Experts of a small language model: a softmax router.
Below are experts of layer 8 (counted from 0) of a mixture-of-experts language model. Rows are named router (the router's row for the expert), gate (a neuron's input weights, with its number), up (a neuron's input weights, with its number), down (a neuron's output weights, with its number) and show model dimensions 480-575. Each number is 128 + 32 x the weight over its row's rms, rounded and kept within 0 to 255.
After each expert's rows: a language model's description of what the expert responds to. This comes from a sample of Wikipedia text that the model never trained on.

# expert 1
router [112 150  87 131 168 149 160 105  89 142 168 112 156  89 123  83  87  90 131 152 125  61 147 166 109  96  95  53 118 139 113 117 106 124 110 117  87 173 205  52 135 187 198 116  73 138 166  85 130 136 113 138 129 139 117 103 102 174 112 172 140 123 119 113 128  98 160 120  98 115 123  82 155 192 115 115 113 129 113 135 143 172 144 100 152 118 147 124 122 183 157 133 146 112 122 188]
gate0 [131 115 195  81 111 131 154 104 111  75 107 122 138 172 143  67 161 129 109  98 116 156 129 149  93 139 124 147 121  98 129 118 114 107 115 162 123 155  96 108  86 130 106 186  96  92 118 128 153 136  92 131  82 158 135 155 103 128  95 165 114 183 160  55 120 133 163  92 107 152  91  91 162  97 145 147 135 112 127 121 109 166 106 123 133 118  14 105 172 134 141 158 165  66  96 138]
up0 [163  95 172 105  68 162 111 134 167 157 104 189  97 160 122 148 133 139 120  94 103 126 155 147 114 154  96 163 122 135 125 158 173 152 159 150 138 131 134 112 104 143 108 118 155 156 124 151 158 137  86  99  99 123 176 117 146 150 122 171  87 140  89 105 153 143 113 164  62 116  75 110  87  71 177 108 144 175  88 136 172 162 114 143 119 121 134 175  79 114 121  97  82 157  59 118]
down0 [101 143 114 158 158 194 117  51 137 153 144 156 109 111 152 111 164 127 119 149 135 109 163 110 119 146 140 144 141 142 105 127 128 119 199 144 161  83  97  88 118 109 142 176 175  63 126 131 153 131 114  87 101 129  93 106 137 103 105 170 133 134 117 143 154 121  97 123 113 115  60 119 192 167 171  88  69 130 146 150 116 102 169 111 112  98 161 127 130 132 109 106  90  71 104 165]
What it handles: Copulas, auxiliaries and subject pronouns in narrative biography prose, like was, had, became, he, she, plus as in "as though".

# expert 8
router [102  90 108 129  89 144 133 163 163  94  94 102 120 118 154 132 152 121 126  98 140  68  87 107  53 137 143 122 139 142 182 162 155 119 158 175  84 115 120 132  87 112 128 159 106 148 156 130 142 105 103  80 108 118 135 113 108  70 180 136 128 124 151 136 157  85 168  72 118 144 117 133 135  94 125 135  89 134 160  80 114 110 106 120 175 127 107 171 129 110 151  95 113 152 162  95]
gate0 [154  54 138  85 134 131 133  74 151 132 104 103 115 113  91  93 126 127 157 141  94 136 159 145 152 120 157 129 122 148 126 164 167 183 112 133 160 131 147 139 152 172 127 163 119 128 143 103 135 190 171 112 115 150 107 137  95 162  88 119 118 160  86 138  89 117  33 193  83 106  41 114 110  60 178 111 108 103 130 156 158 123 152  76 131  69 141 170  91 128 148 140 137 131 129  95]
up0 [160 155 167 112 156 123 164 105 122  80 137 106 140 102 107 106 157 138 176 175  70 156  96 190 123 164  99 158 152 141 128 162 145 198 167 125 109 143 150 131  85 169 132 139 142 148 174 166 101 185 127 122 134 190  68  64 138 129  97 132 122 141  92 149 136 165 136  94  74 134 168 111 156  92 112 100 161 112 157 124 152 124 175  49 190 170 165 155 126 124 133 142 169 128 169 123]
down0 [119 154  88  89 124  99 154  99 106 126 115 131 110 139  78 100 123 135 137  62 136 152 128 145 132 156  87 139  98 124 132  92 117 102 140 100 119  86  95 138 156 140  76 138 145  62 201  95 123 114 122 188 175  97 120 177 155 163 105 115 112 147 120  94 102 185 136 158  77 118  80 130 147 140 164 149 112 150 121 136 140 143 130 123 102  98 109 109 120 101 162  98 121  86 145 111]
What it handles: Capitalized nouns in names of institutions, organizations and titles, such as University, Army, Museum, Association, Order of the Crown.

# expert 14
router [ 57 124 161 113 121  91 143 155 108 158 177 110 189 108 104 102 123 138  81  98  93 155 123 137 138 128 145  97 125 158 115 115 165 114 123  85 117 114 135  54 121 141 197  75 149 152 101 121 121 106 129 155 181 189 154 131 152  97 142 114 103 122 118  93 141 118  72 126 170 128 103 161 150 168 116 128 113  91  86 163 115 127 165 141 128 107  88 127 168 160 127 118 108 124 134 100]
gate0 [182 178 118 122 182 163 115 100 124 142 139 104 154 171  98 151  62 119 138 128 142 158 110 121 115 174 146 127  92 177 109  83 100  80 109 110 126 163  86 167 119 157 147 137 123 113 104 109 149 114 149 159 127 109 169 113  77 149 164 117 114  93 180 181 109 106 112  96 162  53  92 194 155 130 129 129 100  53 121  71 159 122 112 155 171 158  96 152 139 119 167  79 132 178 104 170]
up0 [109  71 102  78 115 157 147 125 125 166 164 137 204 106 100 182  89 145 119  85 107 134 108 141 146 155 167 107 112 142 143 125  90 108 139 146  88 147 108 115 149 108 109 104 156 159 124  97 167  68 141 130 161 120 142 150 181 141 120 102 117 101  78 167 178 137 139 147 171 160 199 207 179 112 124 101 184 122 106 154 130 147 143  86  95 136 130 162 118 112 144 151 117  45 139  68]
down0 [ 65  73 161 121 138 139 110 134 122 162 118 128 121 147 150 110 117  93 121 103  53  65 222 195 119 119  93 121 151  80 147 148 147 125  95 138 110 145  86  97 122 179 162 118 166 161 129 128 122 120 143 134 149 110  92 148 128 103 115 124 100 186  85  75 129 192 185 133 130 146 117 128 152 104 141 139 119 161 152  79 136 123 139 154 139 186 139 192 127 122 169 114  62 115  65 171]
What it handles: First token of cells in tables and lists, often first-name or surname beginnings and numbers, such as Kahne, Loss, Episode.

# expert 2
router [148 145 129  96 148 160 136  95 148 116  83  79 125 137  99 123 120 151 133 135 176 167 143 104 151  77 138 181 123 123 153  82 138  46 145 114 132  72  79 136  85 118 175 173 133 136 158 213 106 139 138 104  65 153  69 170 114 193 187  99 111 136 145  97 142 109 109 123 148 151 132 122  76 158 147 126 154 133 103 142 133 128 125  66 131  86  90  90 138 135 114 159  78 124 118 169]
gate0 [140  47 128 122 130 125  82 148 172 181 171 113  80 209 152 168 161 118 142 152 158  68  58 138 112 109 124 104  75 107 131 149 149 124 139  26 130 111 154 126 152  88 114 179 151 115  55 130 100 163  99 141 157 141 124 158  76  95 137 116  80 145  88 147 133  84 146 131 144 155 161 129 128 112 189 127 106 236 155 107 158 184  95 121 161 151  91 117 112 102 148  97 104 155 125  65]
up0 [100 161 100 111 120 148  81 120 137 126 172 170 130 180 107 169 122 104 107 122 156 129 130 180 161 124 186 181  90 140 100 161  77 102 139  74  94 154 175  73  87  45 173  98 133 128 145 151 121 180 149 192 134  92 157 137 113 129 140  94 149 137 101 119 126  71 111 151 138 159  67  77 115 113 138 115 139 125 124 139 201 152 175 169 105 171 115  65  97  81 174  99 133 108  90 103]
down0 [171  72  99  60  52  76 130 152 138  87 150 168 124  94 149 116  91 101 161 221 176 123 176 107 122 173 144 156 106 140 107 185 157  74 115 118 120 117 169 208  77 150 129  66 124 119  60 119 128 165  88 119 113 132 124  75 169 168 107  73 115 132 153 165 144 141  94 165 166 145 135 115 170 129 150 134 153 107 104 159 130 118 103 178 118 102 120  92 157 145 146 106 109 133 109  69]
What it handles: Prepositions, mostly of, also with, by, for, from, against, including, following a noun as in University of, Prisoner of War.

# expert 12
router [168  96 138  96 164  92  82 126  87 133 132 146 125 176 100 145 103  72 165  60 136  84 119 105 139 193 152 131  59  87 118 168  54 139 149 121 110 133  65 107 132 135  29  69 159 125  55  76  51 100 111 170  93 141  99 164 134 113 171 121  62 115 133 162  85 117 128 114 131 170 142 121 196 137 144 106 155 124 138 149 156 127 127 151 134 135 128 146 151 114 117  73 119 141 176 105]
gate0 [131 153  35 149 142 157 115 184 103 162 148 152 108  83 164 113 168 106  72 138  54 135 109 130  88 102  95 128 116  83 154  88 127 137 146 137 137 104 160 137 126 150 133  91 129  67 112 135 145 113 118 131 147 123  96 151  80  67 116 119 186 121 102 139 112 109  99 113  70 164 135 142 189  93 150  58 124 145  84 127  89 140 111 160 123  64  72 170 179 120 141 177 192 112 141 141]
up0 [122 108 118 138 120  92 135 106 130 160 115  61 144  96 151  98 115 130 144 135  86  94 126 162 134 117 122 143 139 105 169 108 138 180 130 156 106  87 148 133 149 135 199 134 123 104 162  96 166 164  79 103 128 135 111 126 143 190 174 173 127 122 132  85  86 168 123 135 180 108 189  84 103 112  95 126 121 114 149 148 126 168 146 133 147 140 137  99 137 120  95 109 170 133 144  91]
down0 [128 113 134 142 111 115 156 100 123 141  99 151 146 124  98 123  60 201 147 146 127 230 102 166 139  98 186  87 172 122 141  97 125 167 140 129 143 132 128 147 202  95 116 118 133 116 110  89 137 103 114 180  91 151 137 147  56 149 184 126 129 178 182 147 115 119 116 163 144 136 103 128 142 146  85 128  67 168 108 186 110  86 151  82  93 144 130 113  80 190 175 192 105 150 149 219]
What it handles: Word pieces and punctuation in species descriptions and taxoboxes, such as -idae, species, genus, Arachnida, moth species lists.

# expert 7
router [172 148 124  93  76 174 118  94 179 133  78 155  96 170 134 145  96 168 139  84 118  85 137 139 129 137 116  99 112 134  99 190 170  90 133 160  95 128 148 155  95 134  93 133 116  88 151  79 141 139 140 192 181  88  92  82 107 158 135 164  89 111 116 106  90 162  86 183 121  79 125  88  93 149 118 119 183 110  95 113  73 132  78 104 111  85 114 179 193 109 144 158 168 139 103 101]
gate0 [ 98 130 160 141 116  96 129 114 116 128  88 107 131  75 154 115 161 120  94  95 151 168 119 162  95 163 144 131 109 126 114 133 141 117 114 113 134 130 186 107 121  96 122 191 121 138 122  46  75  82 143 107 153 107 132  70 115 148  98 154 133 179 105 125 173  73 177 110 159 204 163 134 128  94 142 165  80  74 150 155 165 126 163  66  98 112  99 115 112 134 158  61  98 126 159 156]
up0 [129 140 145  45 144  97 125 105 121  79 144 100 219  67 125 106  83 108 147 146  93 161 124 135  99 152  72 125 101  98 132  83  73 111 156 148 175 132 110 130 104 169 153 131 145 126 210 145  81 118 115 144 159 128 133 155 103 153 128 104 124 150  98 119 139  83 148 115 151 134 110  95 120 133 208 147  72 119 139 152 184 124 102 126 153  83  94 109  94 103 142  92 135 114 153  85]
down0 [193 136 189 120 101 121  82 172 113 104  65  50 129  68 164  70 125 143  99  86 138 145 111 111  89 151 169 109 168  76  80  88  74  96 122 112 105 144 103 139 128  90 123 116 171 142 107 154 123 118 123 106 123 118 109 112 126 125 109 196  77 131 158 118 113 126 155 137 119 135 163  74 126 129 171 141 182 125  93 140  94 138 125 127 134 116 105  96  85  68 100 122 123 126 140 108]
What it handles: Number pieces, spaces inside numbers and the units or ordinal suffixes after them, such as km, kg, ft, -year, 123d.

# expert 5
router [127 142 109  73 131 154 147 143 131 102  72 122 111 151 107 123 163 126 142 144 145 218 104 103 144 114 121 126 141 112 122 120 114 151 134 140 126 162 162 113  92 125 172 134  79 121 121 128 196 106 113  75 127 135 121 186 134 141 118 149 148 158 121 117 196 129 125 105 124 142 134 133 126  92 155 124 136 150 138 150 107 159 134 131 124 107  87 165 129  95 122 159 128  80 101  91]
gate0 [144 156 132 131 132 130 126 137 109 145 149 100 135  91  78 141 112 135 200 153 137 103 228 147 127 179 122  81 111 131  72 162 110  58 170 119 189 178 149 110 199 156 176 126 138  89 115  97  75  88 121 142  92 138 132 111 115 147  86 107 153  97  90  92 152 141 108 149 161  88 153 141 157 119 128 110 145 103  98 117 100 129 102 138 141 124  85 143 135 154  72 163 146 177 125 173]
up0 [192 114  90 146 122 124 141  68  95 120 148 166 108 110 133  99 162 137 128 112 163 131 122 130 165 153 126 167 160 134 118 145 152 159 112 111 164 164  89  93 128 153 156 158 126  98 208 157 121 128 122 130 157 127 139 125 116 167 153 174 110 128 172 107 130 163  64  79 137  67  97 123 157 122 171 190 123 133 157 180  88 146 150 112 113  87 156 134 152 129 123 170 108 143 134 103]
down0 [119 162 132 143 104 134 137 108 151 107  63 196 126 138  95 112 142 156  92 168  90 150  64  78 106 138 147 105  94 144 120 129 106 123  93 100 165  83 142 110 136 127 129 103 149  98 120 175 170 162 168 147 169 125 145 110 171 111 183 170  98 157 107 191 161  93 101 134  77 110  91 148 131 128 124 178 141  83 110 154 197 155 180 135  91 129 117 172 158 106 107 154 148 190 105  71]
What it handles: List-item dashes at the start of infobox lines (- Born:, - Established:) and the articles the, a, an opening noun phrases.

# expert 4
router [146 167 124  95 108 133  99  76 159 133 102 166  81 140 110 182 121 128 107 168 115 143 178 146 106 131 130 148 142 144 141 203 125 144 134 144  85 115  99 174 163 200 141 146 127  66 117 144 140 151 140  88  80 134 176  85 170 131 160 136 123 154  78 146 108 161  86 171  95 170 123 163 128 140 171 116 115  71 141 109 138 162 146 140 164 111 126 155 150 190 139  96 123 169 167 109]
gate0 [107 113 123 110 141 110 133 130 111  68 107 134 126 196 150 136  99 138  63 185 156 127 134 126 105 110 163 163 156 170 162 142  71 113  85 144 193 137 138  86 113 145 125 148  65 115  99  62 157 152  68 134 102 125 116 114  66 182 130 170 128 145 187 104  78 108 154  98  68 167  84 128 137  98 123  84 123 123 133 124 101 147 122 119 107 117 155 151 115 144  77  99 175  87 142 132]
up0 [145 164 136 160 140 194 147  96 100 199 129 123 162 148 119 177  88 110 157  61 159  81  91 120 130 139 144 135 110 145 139 179 158 154 154  85 118 128 176 100 173 133 155 143 144 108 166 132  66  80 113  95 108 133 112  50 114  81 182 128 162 147 109 183 132 118  81 178 157 104 102 135 118 102 108 170 135 151 176 149 128 134 164 138 129 111 112 133 116 117 158 111  94 120  87 142]
down0 [117 127  79 135 108 109 144 212 166  82 163 108 139 118 153  95 137 122 192  89 146 108 107 111 103 183 144 111 134 173 133 143 100 185 136 128  81  49 109 106 121 155 135 102 125 125 111 144 153 173 158 143 122  93 112 178 107  97  95 140 131  61 117 157 185 126 109 139 168 187 109 157 146  72 135 117 170 137  80 156  98 128 121 140 105 104 139  72 149  81 177 131 120 218 132 122]
What it handles: Cells, pipes and party or office words in election and sports tables, such as Republican, Votes, federal election, Liberal.

# expert 6
router [192 121 130 201 124 159 112 150 109 179 155 141  85 140 110  91 151 152 187 166  75 141  91 155 197 122 123 148  88 130 103 130 150 109 116 159 148 134 168 108 170 116 125 120  98 128 146 120  86 132 121 151  99 157 188 113 138 128  74 101  77  79  83  99 107 128 172 164 120  96  70 137 108  78 153 143 138 135 147 118  99 113 127 115 113 163 101 204 127 116 140  89 188 149  89 158]
gate0 [102  93 163 143 136 136 150  92 116 164 118  87 129 154 114 159 108 190 117 123  77 124 152 170 120 145 122 112 185 186 100 135 126 142 153 118 149 145 157 154 196 168 152 183  88 125 110 130 126 164 107 158 136 196 125 146 139 136  85 131 163 114 146 122  86 142 142 163 160 132 166 104 181 118 150 116  67 129 145 156 162 109  69 135  62 119 185 109 180 111 154 145 144  99 178 156]
up0 [163 116 108  84 148 132 116 162 125 148 163 153 128  93  90  94 135 131  91 114 108 134 131 157 161 121 139  80 154 137 148 160  65  90  58 129  92  71 112  86 109 142  73 163 114 104 190 113 131  88  92 131 110  88  77 130 137 111 161 138 112 139 194 135 107  73  82 204 169 107  67 110 144 108  64 135 204 151 128 117 100 175  88 123 169 150 141 128 100 152  93 144 118 153 146  72]
down0 [ 97 130 170 110  76 119 146  93  63  35 134 144 124  93 161  93 151 159 100  90 131 111 133 179 120  94 106 137 130 154 113  89 190 127 111  84  96 149 126 105 137 129 133  80 105  65 136 118 175 132 131 192  91 108 156 103 110 125 123 100 112  82 107 110 154 119 137 146 144  85 118 114  89 128 131 107 144 141 169 103 162 130 125 178 119 107 103 178 125  65 153 134 104 133 124 108]
What it handles: Short letter fragments inside foreign or unusual proper names, often after a capital initial, such as Dębica, Walsall, Mundaca.

# expert 13
router [182 162 116 163 176 135 157 169 127  64  87 148 137 101 127 128 124 167 152 139 150  44 181 157 110 114  91 129 175 106 144 110 156 170 135 142 146 167  93 180 118 100 121 156 165 127 176 106 202 124 163 100 131 158  97  91 161  75 166 111 160  86 142 158  98 160 154  95 155 146 114 134 141 142 118  78 186 134 107  79 171 114 147 163 109 142 129  85  86 146 180 135 125 175  74 129]
gate0 [150 131  81  80 130 174 146 145  61  87  81 120 123 116  89 107  79 111 151 125 139 107 117 106 125 139 132  98 153 154  95 171  74  86 102 104 162  94 107  91 106  69 160 159 139 112  99  96 132  71  97 115 104 137 142 107 151 130 150 122 134 104 151 152 153 146 145 137 163 138 102 146 181  61  71 185 108 101 120 166 148 101 183 143 102  76 165 152 131 174 132  50 108 147  91 142]
up0 [ 68 177 138 118 125 114 130  97 150 200  96 179 112 209 142 157 178 106  97 162 156 129 116  96 187 114  77 193 129 109 144  98 184  94 187 103  96  75 164 107 146 186 127 139 125  65 142 118 173 160 144 139 168  28 120 105 135 177 122 147 189  89  57 141 135 123 108  79 158 124 150  91 125 156 129 128 148 177 105 124 113 170  91 178 136 191 116 116 116 143 139 204 136 149 153  91]
down0 [170 137 123 159 128 124  99 122 103 103 125 116 110  74 139 114 130 206 111 155  76 135 102 141 130  80 127  53  98 159 169 137 112 136 165  84 127 131 130 169  60 136 138 123  99 124 131  86  80  87  78 132  98 139 120 121 120 102 156  33 167 169 112 141 110 127 138 167 127 165  92  91 156 164 215 149 144 162 170 163 111 144 161 114 113  62 149 127 110  58 131 151 115 141 116 164]
What it handles: Commas and word-final plural or noun suffixes, such as -ms in firms, -ings, -ions, and kinship or group nouns like children, players.

# expert 9
router [ 79 187 140 130 112  86  85 156 177 107 128 120 130 139 135 131 138  94 136 164 112  74 114 105 166  80  72 130  78 146  93  73 144 175 123 126 158 106 101 159 121 161 157 107 127  93  94 150 171 108 183 146 111  94 101 138 102 165 135 104 129 120  90  97 144 132  40  91 132 100 130 145 151  73  90 139 132 190 106 159 122 144 120 155 110 131 184  84  80 136 103 142  87 126 121 159]
gate0 [152 184 123 152 124 175 159 148 122 142 148 130  92 130 156  85 108 138 136 155 100 164 181 113 114 104 157 108  92 153 140  93 173 107 151  54 122  72 109  72 119 122 176  80 161 132 152 161 184 126 137 128 176  63 172 152 170 156 160 149 128 100  47 181  41 121 107 147 141  86 131 210 107 131 130 188  66 199 116 167 130 170 171 147 143 109 155 165 161 154 135 152 121 125 174 119]
up0 [149 133 124 168  82  96  98 165  91 186  64 168 125 155  94  95 145 112 157 134 119 133 107 157 167  85 134 168 108 156 187  96 169  77 141  76 116 138 155  97  73  66 102  98  61 169 107 114 155 118 156 110 212 140 141 169 156 137 173 169 163 114  71 110 134 131 120 109 157 115 144 140 123 130 169 129 120 166 141 114 139 117 153 128 111 188  78 120 143 140  70 174  97 234  87 202]
down0 [169 128 155 176 107 145  71 132 161 155 114 153 121 146 160 113 149 128 134 175 146 128  96 167  87 142 137 157 106 129 174 142 165 145 110 124 130 104 134 144 147 171  94 118 123 146 145 121  84 128 110 174 126 136 152  94  79 139 130 150 125  93 133 142 142 141  74 155 126 133 149 140 194 170 114 158 129 136  93 166 161 197 108  73 139 119  91 149 174  75 185 147 162  93 145 161]
What it handles: Pipe cell separators in wiki tables, semicolons in flattened stat rows, and opening parentheses or brackets before asides, like (born.

# expert 15
router [ 99 128 107 160 150 187 121 114 153 112 168 153 107  88 143 146 103 157 151 123 155  93 131 171 135 103  98 137 127 104 152 140 147 137 107 153 102 149 131 176  80 126 117 135  92 157 119 100 204 118 119 156 180  93  86 110  87 146  93 162 111 114 148 111 108 148 139 119 120 146 107 158 161 172 140 103 140 121 165  99 146 110 107 177 104 225 145 114 129 108 130 147  95 135 119  78]
gate0 [146 154  90 139 127 118 185 144 123 157  91  99 132 178 122 120 138 175  86  96 128 111  29 117 199 143 184 140 131 162  80 152 180 121 186 131 143 160 172  58 121 150 136 103 199 149 120  87 107 113 157 159  99 113 163 110 122 131 195 103  96 171 114  49 119 135  90  98 110  83  89 174  96 112 117 151  79 106 121  94 134  98 123  93 185 145 131 120  91 145 140 135 106 103 173 167]
up0 [ 88  91 135 161  69 126  61 171  79 151 131 141 203 150 124  96 186  58  96 211 177 187 146 130 105 160 103  81  88 121 147 118 141  78  98 126 118  88  92 122  91 127 131 152  89  73  99 138  97 163 145  77  60 157 185 110 112 136 113 123 121 128 110 122 134 136 156 123 164 177 121 162 118 136 132 120 179  90 136 201  89 153 136 100 125 177 131 165 123 148 157 151 106 119 113 121]
down0 [131 166 143 103 108 174 164  74 121 113 114 140 101 136 173 152 117 138 131 127 102 172 113 129 168  89 136 132  89 138 103 106 159 102 112 148 130 207 131 161 110 142 140 110 120 162  94  93 107 129 181  86 116 123  84 165 148 105 119 132  70 140 102 135 122  82 136  79  91 113 109 101  65 123 130 119 156  88 116 103 132 122  87 112 131 122 110 156 157 131 190  95 106 110 143 137]
What it handles: Digits after decimal points in money and figures ($6.7 billion), number words like two, million, and relatives which, who.

# expert 10
router [125 122 181 116 135  96 152 132  92 147 107 132  99 135 168  90  79 161  84 105 130 189 117 116 107 141 147 123 165 145 181 155 111  89 133 153 174 103 134  94 133 106 147 136 167 184 140 139  89 134 130  88 147 123  89  99  73 118  86 103 120 120 165 126 168 146 150 168 186  92  93  90  58 169 124 112 147 115 114  78 128 133 135 130 115 116 150  51 103 152 106 140 118 154 100 155]
gate0 [106 124 140 146 110 123 133 114 108 133 130 110 150 136 155 136 116 135 131 114 189 162 152  80 112 146 146 154 138 120 120 199 122 118 168 101 130 117 128 114  85 180 174 127 116 148 167 143 126  63 137 167 113  88 132 159 146 120 181 121  97  97 145 173 164 117 119 106 167 159  85  82 112 109 102  80 159  88 183 139 175 175  79 125 111  93 113 141 139  89 144 129 131  89 140  46]
up0 [115 136 107 142 152 106 161  67 186  74 140 183 122 186 113 178 164  67 153 142 115 154 183  89 155 123 148 117  96  77 147  98 158 161 100 187 112 161 128 168 115 147  79  80 134 156 135 105 161 220  98  72 138 121 166 100  72 142  82 103  97  47  92 150 141 179 142 142 154 114 102  96 137 151 132  79  91 196  90 107 118  91  31 128  90  92 146 133  90  94  86 120 103 165 103 162]
down0 [114 122 131 153 171 182 151 140  72 100 118 137 167 118 153  73 104  88 149 112 154 139 158 163 161 107 145 148  63 112 161 149 130 119 110 185 193 114 129  95  82  78 125 131 163 203 122 148  84  70 160 176 138  97 135 109 137  57 184  73 104 112 174 113 128 101  81 152 150 150 145  88 151 152 135 120 105 101 122 121 118  98  78 106 109 160 174 146 102 145 100  82 142  99 127 155]
What it handles: Sentence-level time markers like In, during, until, since, often before a year, plus year digits 19 and 20.

# expert 3
router [ 83  73  95  89  98  94 152 137 149 135 178 139 197 112 160 166 123 121 106 148 138 169 102 138 223 163 143 152 152 123  93 114 170  91  98 100 160 130 156 127  99 134 130 105 133 139 146 122  79 107 138  97 125  98 177 132 164  52 128 138 195 178 140 136  96 102 162 105 133 129 174 128  97  53 127 152  72 123 155 154 110 134 144 114 127  79 140  75 123 104  86 132 153 119 198 113]
gate0 [119 182 159  75 102 120 154 141 162 109 131  83 124  74  79 191 122  87  91 103 185 131  96 127  86 216 107 187 102 178 134 179 107 147 101 140  91 157 126 149 120  78 101 112  99 154 100  91 163  67 126 131 164 144 163 152 144  91 154 215 176 198 140 149 100 166  72 134 117 118 139 132 170 132 119  88 106 130  91 119 196 157 148  62 124 137  83 136 157 222 140 133 126 119  96 132]
up0 [123 122 140 187 116 113 108 202 185 200 109 127 123 141  57  72 114 182 183 192 111 150 133 117 156  99 111 125 191  91 130 121 148 121 134 152 123 146 124 174 183 146 165 132 156 145 161 131 205  93  94  77 117 149  87 114 122  90 134 141 184 146 158  79 131  79 156 118 125 156  90 172 157  97 110 151 119 166  84 139 112 120  94 120 220 148 122 190 129 167 105 161 126 149 121  95]
down0 [173 159 129 164 107  75 155 122  87 135  89 100 175 175 127 128 145 144 140 127  86 142  77  98 123 115 131 117 116 154 133 169 146 135 140 123 123 192 136 131 179 136 113 110 171 109 148 175  84 108  84  88 146 169 154 169 133 120 163 134 149 135  71 105 127 180 108 182  57  64 129 125  98 140 142 142 141  90 106 127 148 140 154  92 109 179 111 145 118 116  99 130 160 113 157 166]
What it handles: Short consonant-vowel pieces inside longer words and names, often after a first piece, such as Sequ-o-ia, Equ-ip-ped, Comm-iss-ary.

# expert 0
router [104 166  99 116 157 175 174 124 127  55 150 192 130  61 102 157 171 101  98 132 158 135 146 126 159 127 118 121 190 111 172  42 149 149 120 123 138 168 143 124 141  74 154 164 160 169 131 164 153 136  95 104 176 181 115 119 110  94 170 155 192 143 175 116 127 128 175 107 124 130 116 137 123 115 167 152 135 133 113 128 160  98 173  94 135 129 173 107 136 137 167 128 180 143 115 135]
gate0 [168 143 182 167 144 115 177 117  74 103 153 105 190 143 129  85 162 159 124 179 105 116  73 179 164 152 116 122 142 171 195 148 154  66 112 151 105 104 105  90 160  83 123 170 156 128  88 157 129 113 109 136  87 179 213 169 187 112 118  78 164  98 114 140 115 127 125 120 183 137 122  85 116 110 120 104 129 123 152 154 119 120 173  86 143 144 114  91  96  94 156 134 161  60 137 157]
up0 [ 98  97 120 123 128 137 120 135 146 134 145  71  99 131 108 233  95 107 122  89 148 117 123  70 100 135 110 112 109 107 179 146 120 114 139 151 139 153 189 157 167 178 154  83 164 159 127 150  86 146 139 133 182 123 125 141 110 161 158 195  87 113 130  83 153 139 159 102 140 127 132 105  97  75 147 184 134 140 156  77  78 159 131 136 117  67  86 117  97 222  51 116  71 176 143 144]
down0 [ 76 179 140 148 109 130 139 123 142 140 142 133 130  91 169 150  94  99  84 114 110 114 170 116 147 114 163 155 128 108 126 152 136 113  96 149 151 112 142 139 168 102 136 130  78 143 122 160 157 178 154  94 123 116  74  83 151 100 105  86  74 130  65 101 168 134 123 149 106  90 103 162 140 131 106 112 144 120 139  61 133 153 116 138 131 131 144 141 179 191 138 158  92 115 154 135]
What it handles: Verb stems and suffixes like -ing, -ed and -ated completing verbs in narrative prose, such as used, moved, commuting, released.